Below are experts of layer 6 (counted from 0) of a mixture-of-experts language model. Rows are named router (the router's row for the expert), up (a neuron's input weights, with its number) and show model dimensions 0-159. Each number is 128 + 32 x the weight over its row's rms, rounded and kept within 0 to 255. Numbers have three digits each.
After each expert's rows: "comes after" lists some tokens at least twice as common just before its tokens as in all text. This comes from a sample of Wikipedia text that the model never trained on. Tokens count by the router's weight.

# expert 45
router:170147115079122063115153128149143164139091121130134098135120110161147138160127129137149168148191139096149081161114136113157106162101183099134167095090161174118172135167038127142124105116120117145143121097101148153119154109138130158117144136061140026162152175170146151141090122144072121136188131097105095115128064227083130099117092122142159103113066090144104113116192098096118109158142118128066164105121141112148124150112109176156162125114110187147106162088157168139101078172110130
up0:227172166106089165118140109099130112149138094191110142092113050128167088118212147161113161135070124089099111145198149086126164087138152120124135110136135179082111176093117102099094179162126125079151143103145135107114092123136128143138095089090134126128091186127188169121094194128120103150115141141138101077135102115190129134128152131132147150132128097150124109150155151149118122170128160100113118122115118090093104156133119088123144179074135061119109110138108106136131106155104092
comes after: " |", "-", " a", " ", "|"

# expert 2
router:127166129096078058232140125113119169147103131124157141113128147124166095215171116157203122139117055149113088085145046134174072089143165079116136080104146146156107172118114132144153128167127125134099112070189153114080181047153113098123152127101182127195151151133140122169085158152134140104115130131169079133200093158086111112106079101115173078170064128150069089123176128136144124140178072186095182106127128117141117181131114150209137158142132148152131145077150144162162133111097089
up0:108145157154113092123141057182091096157153175145143140152153162060114212142099109146152178149122178072070119169172095128092116142148128166081157084086090154105179110101143173130112187141127122105117144189144148156116124147114088116181130124132147149110177139112127120138194110089113145123182077137091124058146162168102110121167104149153120041206129146133134128147091109139147153126117092153146132086115106116138083023196144124149116138168126137113099114067124130145090043157113169
comes after: " |", ",", "-", " of", ":", " and"

# expert 33
router:119181103112158118192141056139124113093137089183162128107140119122191147189122154185146152150154094040096114120147153090135083127143181136055138066092127130150124135151125177141120154088101120074147100143136133137083157117148152126113109170092167128164158182144159175176102102132131153189136094080149096084183045107161085148141117153084111091162103108183096162094130128117122126083119101133108154091063112082109105089131086136143154173124111102133120158049134160134032130126114109
up0:181102076105175095133091122122118166141149085147172077100170124123158148146095058119138088179128147152123097108109138121088128172160102088163144093136118209154142209057094171091118119101096137153126089108195121121143144177097153089072122141091166107152169135171120133115145115130118162183145115182164049156205135155162125137161013091126146159181101098092069117064160156108090116117101164062128149203129130096107165042073065077047155133154134095115151114128142112152142152094087140
comes after: " the", " The", " a", " his", "The", "'s"

# expert 61
router:141154094111146174193154084119124095095136075138168122078137141149189101161128105162148113202139082097149102114161138120142077151126081112103167055143120152141132163102116181064182170086186171047150117093115173154130172099090076108123114126083160128178111222134095166169097167147157190144132069122110095144127150150146175115135106121108133123137057119127087128097178128076083141137120104174132146112120114151144088059155108206169095141116089166144086133096112149167015095144084114
up0:094131145123090148130137219180138127125147127108092184170121150114125106162075065159118111111149189145143097133175130152072144094150131156143074105131124130160116126134108105099139146102097157114099148162125163137114095148139161151119129139139109098117194166099145176158161107117141128129116130138113133073091140138130101133093145179138121075154156084107134178122085154085094126048137215150106135168100147134148119130134080144079105130044120190185035126079142123135112122154119154
comes after: " he", " He", " to", " and", " was", " It"

# expert 12
router:137160148071140121174117122134055157090119066124188154129130161117160125192178131154167122116142057091126126128116112110189055160109144099127168124144129195094163139099080153088172137118111112110091113067186172173120181125114104121113163183081188127138111153121125150134074139201072155169122049138180097113120106186123150088108062146143130079136087103187091129111167128130093147131129090164123158056099159119152142117090076124116165128118102127147174133148130168129157117108097101
up0:132107115145171126145147131118084137126156111125097053109075154086086155163182146142139129160162124090119098110072171145119096191098149113153196111194121105129137176135098168082208157183069130173098147069133136166140171131124136088116102174127140134139165116146107084116119131129151141165142230133116173147156160129078084108152197143185126080137126160091143153160126143115170200136083106151125146081106159078105116133097097146130133119065078136180155140113170133124106086128061100
comes after: "\n", ".", "s.", " \"", "===", " ("

# expert 38
router:192158138140137099163098100128161170133110114127141115077149141159144110167153104143180131137160057117114117151142127158140040135161133136101227071132137154103155156091112142075173146113145168190107146108095127161087218113142115105109130210136166128138125148134110122178076096175117100117122076149155102073130101129111103103115135098098149148066063084136083126118159128140161111119109089122156181085110135100127086118125115111169157176132116146134132173085120131160043123184115180
up0:098164144119103086132197080172195117061105080115147113164125125135106180113112056115157115166137161106156128161100145095106070120087191095119076131075110121148115103093184164076157119068091122082105173150082127136157088062165125100102158137084184138122157149139150183140136084147070124129171114096116151112132125165138128183169139143144128121133109174146144070136212123142095163094198095069117150114144153112107115109182159097147106150104125118117156102113168179136100128132070164
comes after: "-", "\n", " (age", " •", " Position", " (aged"

# expert 62
router:189111092104106082172133083067134186087165152147160128137141138089174101171176078139103125147135078090092042162165097110152011140156114136116174094137173159134128140154102138108128142060129118160100139074152212148095177090114098174104109133106193128179137163143092112172123140129083148135147111128154127103190131122119137118139099094133172130136073099172056121097170129117118136133116079150094188099125120120096147119127065156178150157150123165131155112120078156152100077154032165
up0:196129105112130081170154051155085131053162127135196131144137173135097136154144116182153148118163139105141115186097101084228092122145119106123152120209121170179137128077120127051095113102132168207133085149156148127146124088150176194160122208134139104083089100168164153131136162121121095083133108115133134159161030125079082139074096092061185150089157132158125170066122121171148124182111095095128182107111112173099133050095112129149121049133142115210140131118074160144097086153135117
comes after: "\n", "|", "-", " ", "\n ", "Scientific"

# expert 20
router:123195068095120146132135098078086149115103141130150117082139119133169079194152146131121112154100050077109063106136126111121095112108156078099140066118102182119152121153085149103125152106171089107150183107117193177058212120154093151109100151127153128163138178141071168165070162106190105161106112114147076113125116119114120148158106146158171117141097142124098130099133128124163095125080105164108222112091169114195097103124084162189167105122104174167092153065124127178118117149139151
up0:142213117135134121142121111126162106113123123114225097087124126191145058136159127089141135147177071066193100128125099054123133130131118069143196097096058142063126120089133077165161162113122136179114124194133136141144174112092110154132120159106201114208158194133093118141118137130132135156102131088164151085143162126117114068145100115149149126068138087115144204126104176073107116075092071165133151091078163145122126130122107094116131148114122140100134118071124087165115121140065135
comes after: " S", " C", " V", " P", " L", "C"

# expert 16
router:127158096086093106219169128132134129089099120144177105106104123138176078183107141189210134155134095093107075170111142109100084117130096138093164128114099157119129157153122149115155131154097172128093082133184193194045191076087092096150154141100198128138167200149109099180039164099147101100153107132125095107148101165107077157182078124147150100153094083181085110128178128152130160109118093170104168098116100060158102118115047136070161177139111162138117157111189126191131083168160184
up0:167137114138100076177065113141122099074043146164185078163131110078202074146149141148171174164173138122136070108163153112066065080138113126115129138130108213152137144096089126093153109151102123147154123145102124115097172109139155119187130097111179148128167195156133125203130124146171130138185124159096152118150116144105081104168133094126135145114119115141129171117087084122130148056097136169131132109108173136144139106118065147131125211116062072202096183154120128146139145191108101
comes after: " P", " K", " J", " Z", "k", "j"

# expert 41
router:199139119078130105137113062081151180132146122131129095160121138147154110193173147130126143124110084070081084154142132118112086178111142147091190097115085200164135137099147165098144149152108084138165130084177203148114184097178092157120089191126157128181144196178164169175124125147091128152127074155141049105092138124200095181178030138137129093125063111130068119128156126119104099129086121157127162079108160048129145110171099155148200140096141126125174108120142164185040146138081139
up0:124131111115130073152122084208100164097137155182117083144121113128186120210141162107110140120157063058152146167032151137162138139113190122086165107152097103139131144072113186051135079157076120151151154150111212133125161142159105121151125086088138139127085181149189164185070153169167085167108119092158113126099026155068150141149159117136106166131123162146134109132071172133112118134094159137097119054099147196089180177096119137118177108119082110121116173118078147140029097142106146
comes after: "\n", "|", "\n ", " ", "The", " Preceded"

# expert 23
router:141138148091102082211126095075143131113119097130166120078164128127169103199180100183178127158144093107111065055160134092099086098138127137117220063118121186122127164120066148093132146109107115124091209095157176167080189092127098102098083150087189128182154179136111153128092157130107156120148105126127066082138095142142093151157125120131160098173067099148099107103141128116132119113164093160089137096076091102162134128135079153133166168114066149185131172094140154154057104135164130
up0:136161038150101082133132124093091120120144140109145111126136132112207152174165172108125167107158064080127131125139125137155067151145146036141113140119113157120175150146145144110139156109204094085190141104133153148162126150132121129129122151060139144156052108093078148140039164146120115153154121103121144168162104106017210144052091121177120172130146134159079156145159112162196091153163112146079124050058095137167124106149141092163195186085139176165090086095140116134120108076107129
comes after: "\n", " |", ".", "==", " =", " =="

# expert 21
router:123151077099071118116141085104114127128132131124122121124148122115153099184145128160135072141128134087141013154179149095135079091121157132132135100116101181140149115146148133136148185101130163137111149127123200132106138105113089113134085127100147152168122175220135152156093160109157130157149110113133127118127091170107154134104091129105136098141112149131080119118159238141136119090129133190086176122089124077155127114152087150146198105116085138121118120056115109148097117140086123
up0:173132123088121104153124088223142165167110129182123169141145107160175099166131147118154079087153164090169122155139114147163074188216146076074119100178175122140136135131114105104139112157108138090130131055145150127151156132159171109181091111104139098120106144098110169164104156169158122156090106130185149079137062162091210134105084108042115122162118104130111117129133113139114143135184128149108141036073144152139144092133139156179112128103155127185131120088099103108104104135109121
comes after: " |", ";", " 0;", " —;", " 1;", " 2;"

# expert 40
router:137138108098100114139173148142143101102127120126142109102123112080195146223153111163156158171121092115109090107103133130132135095127143123101165073084114175135135149092125130069124139133131096092054140128136147158151144096129118092127116121095168163195095183073145178168099149123121137107141082081116109131118058174114148154159107141103150112146107083166064088116171173093104122120188113169062145131119123137195128108127057162158145122081075144151128122087101129143101124150140120
up0:093125085109125097161141158142147131044072062163114131080161110113177153157150155105133121153124127099136101131100099119080010086136069092100126083166141134146127180141126115138181096163113151122149150165107168160080203150123080119134175076076147092161098137128135125153128194139129100135086143146173123096087086177142133073108093115114153199173107144140160101054140158121098167117162147132121178076095150144074150069122140174112107208125125105125148156129127122126157009125151104
comes after: " |", ".", ")", "s.", ":", ")."

# expert 15
router:118188132119108091224140096100116116090110108128133135131081113162166143145130142152195112161137096114123105130146121093137139123112139131093146095103094212106118130109151142103149150089090117131079134102089184177060214100139113142133144139106207127179140172128126166178100193114087173168117073118139136114169090163118118157167100115162166091177098105141109134167122128145111095140129072156046149058063134133165118053137096115131167201161140138112157165067161139156093114136073147
up0:188191201086098169130119111108091124122110146108135088127120103102151137164133166153176140122099125141112129069149131179092125127175142112155082107123173119142112165126106139098133095090208099166113119068133136112134136118156084111144150127108074141090098081127167139162137136116163097119041162143148092122089166070164153088086080085156148143172115084085135125127172139094126179188098093112137159134163100147112110120069093109138161100153125150177123133132114151177120118138091051
comes after: " H", " M", " T", " S", " K", " W"

# expert 1
router:141157096083127133149116105105059145054145119108124124114145127137178118165161133122145077184144098104094138070129105129120085124111148134111140053104107111109126130120102157105102132127144053104132079132157199158144206119101103074151152133071155112213153182113139159177109104182094170126122090129163126125113116222134095107124100102180189077132128075220049105145159129124149167118134072178094150117105174115125114164098094127177180125120138119137165135081118145128053128088159127
up0:120160107106152084144123076147103087172157139146177104123147096141102145137108062191154137085160175141131139122070098203121133150146162099081144108166095129143161079071156152169157135195156113079106145089092114128102157128176138134180128047103141152143052139181161166194156168169128147097100151127113142106082060110090130146151156147140044184076149120162103175115144089149120184116106110121130134146079089060105096136142140151162179165073111143053083133140106131115123097200139143
comes after: "\n", ".", " |", " in", "s.", " to"

# expert 50
router:107177123099110108138127134129118097128111097138156139106117119111204105212157084207071148173148082105143049182147120107131095125124107115100157051118123175102103154113085151111144153156147144084084088149149178184108148085121098108128135165077220126168158161130110149150067137136122132119103091096153117071179094153086127112109096096134134096163146132129094121125148129113121133134140127148081192084083142117155088073135037165181185150100046145162150144072154148199002140137079136
up0:149153164108123061131152123155125223110121113137091176165130133199091146116107130116155105128107101124122091115130163133124112153173117053115155117119093094114166098136097142073183063160077076165147151115122111118107158158111135126104174106108110127148101120133115130114127185134140061155096142122127153144119087109097123196122156120126085150173117145154178095120073091161130077134135125112141169120165138166173154158137149157068095091189106143181127144121224105142127099106088086
comes after: " ", ")", " 0", " 1", " 2", "%"

# expert 34
router:154135121123106087118141129138126155094118118109115133107149096129150105198187134168113115194183111109127078107152130132094049096158182047140137077119094146129121116143096125157150171109113095143066147098158179202093202099178086130111137140101155127172151186073130183103060142169136168093114122114163141132149091196109105127141069094150100172162126082173061095096109126158154144123098097187114138067146110098171123164158196153154159159120135125161117164082103111114088149131099125
up0:083147101123170165172117087162078154115125180135148187125119095166092119127151124136208137148109114148173087132144154152077053145175101094120144087160140099128088126151109135155164136147152186197110076143151189135107167119166167154151121117106132098118143139129160136085154112106081137113077112130103127073088079091125095166149146094165145124171114125176077142143116086115161136172085102186146145107123140184173115155121091164123169104099097117156077145110137162149088151178140124
comes after: "\n", " ch", " was", "p", " t", " Ch"

# expert 13
router:111177148154097070217139116148115152150091130151165151097135159083129131232208077159193136143123082106128083121149106119109081096081198131137149063149137162167109185081122122154106152132143118139108114116157166130067172033179100096107145126123210128182182186107136174172122126130158138166143109118159138119186118140117086162135099148119163074153116120108081080085131128107169127138141089194072183121113177133126140138123083128209147125110110114131080141037097174145117116108117103
up0:112148096123147153179107144124130097079110147144181120132117172116106158107109118100132108200132161055109075145124100145150202140138067171153137135168071134098148192109110095095179108121153105146153131102060150148121112142182138079059152132116120107078163171103128148187141163125101150140105155058190139156164095096108124169143163099097112171066123154108136107119125121165141122135110090111111166133118105124090162161076089105114180181148094201132112144136163143102122149139149113
comes after: " the", " of", " The", " in", " New", " and"

# expert 30
router:118177122155095118127134108120105122170111098106178159143143180135207121185171134151129137122160073097121094062152155098153085121147170154101158081160113168140143123119128195113144182130128143119105169116147160180121183089151070104150168157076174092112143176215095149150086157155099125145125085070139105108139112139141140129110139140054150108118130142178086106104119111133133138095101087163070176063089110093167098031115079108158156147089097096140111141078163112153066136122109131
up0:139158144136151112146173084118181083161139060166111143117138125155179149168126117159129150101145114135111115146115161159068114118140124167127174070136123156157085122159101161123161137119096152136115185147052148100091133115098092175163118169050108096166120111087111164127128132194074100163107164161150117108140126047177138148124170090136139151132137108155118160104137116147142118150131177117148102127078091098146170086163113132090073108139151064054126155096107129166026095083118157
comes after: " |", " ", " 0", ";", " 1", " —"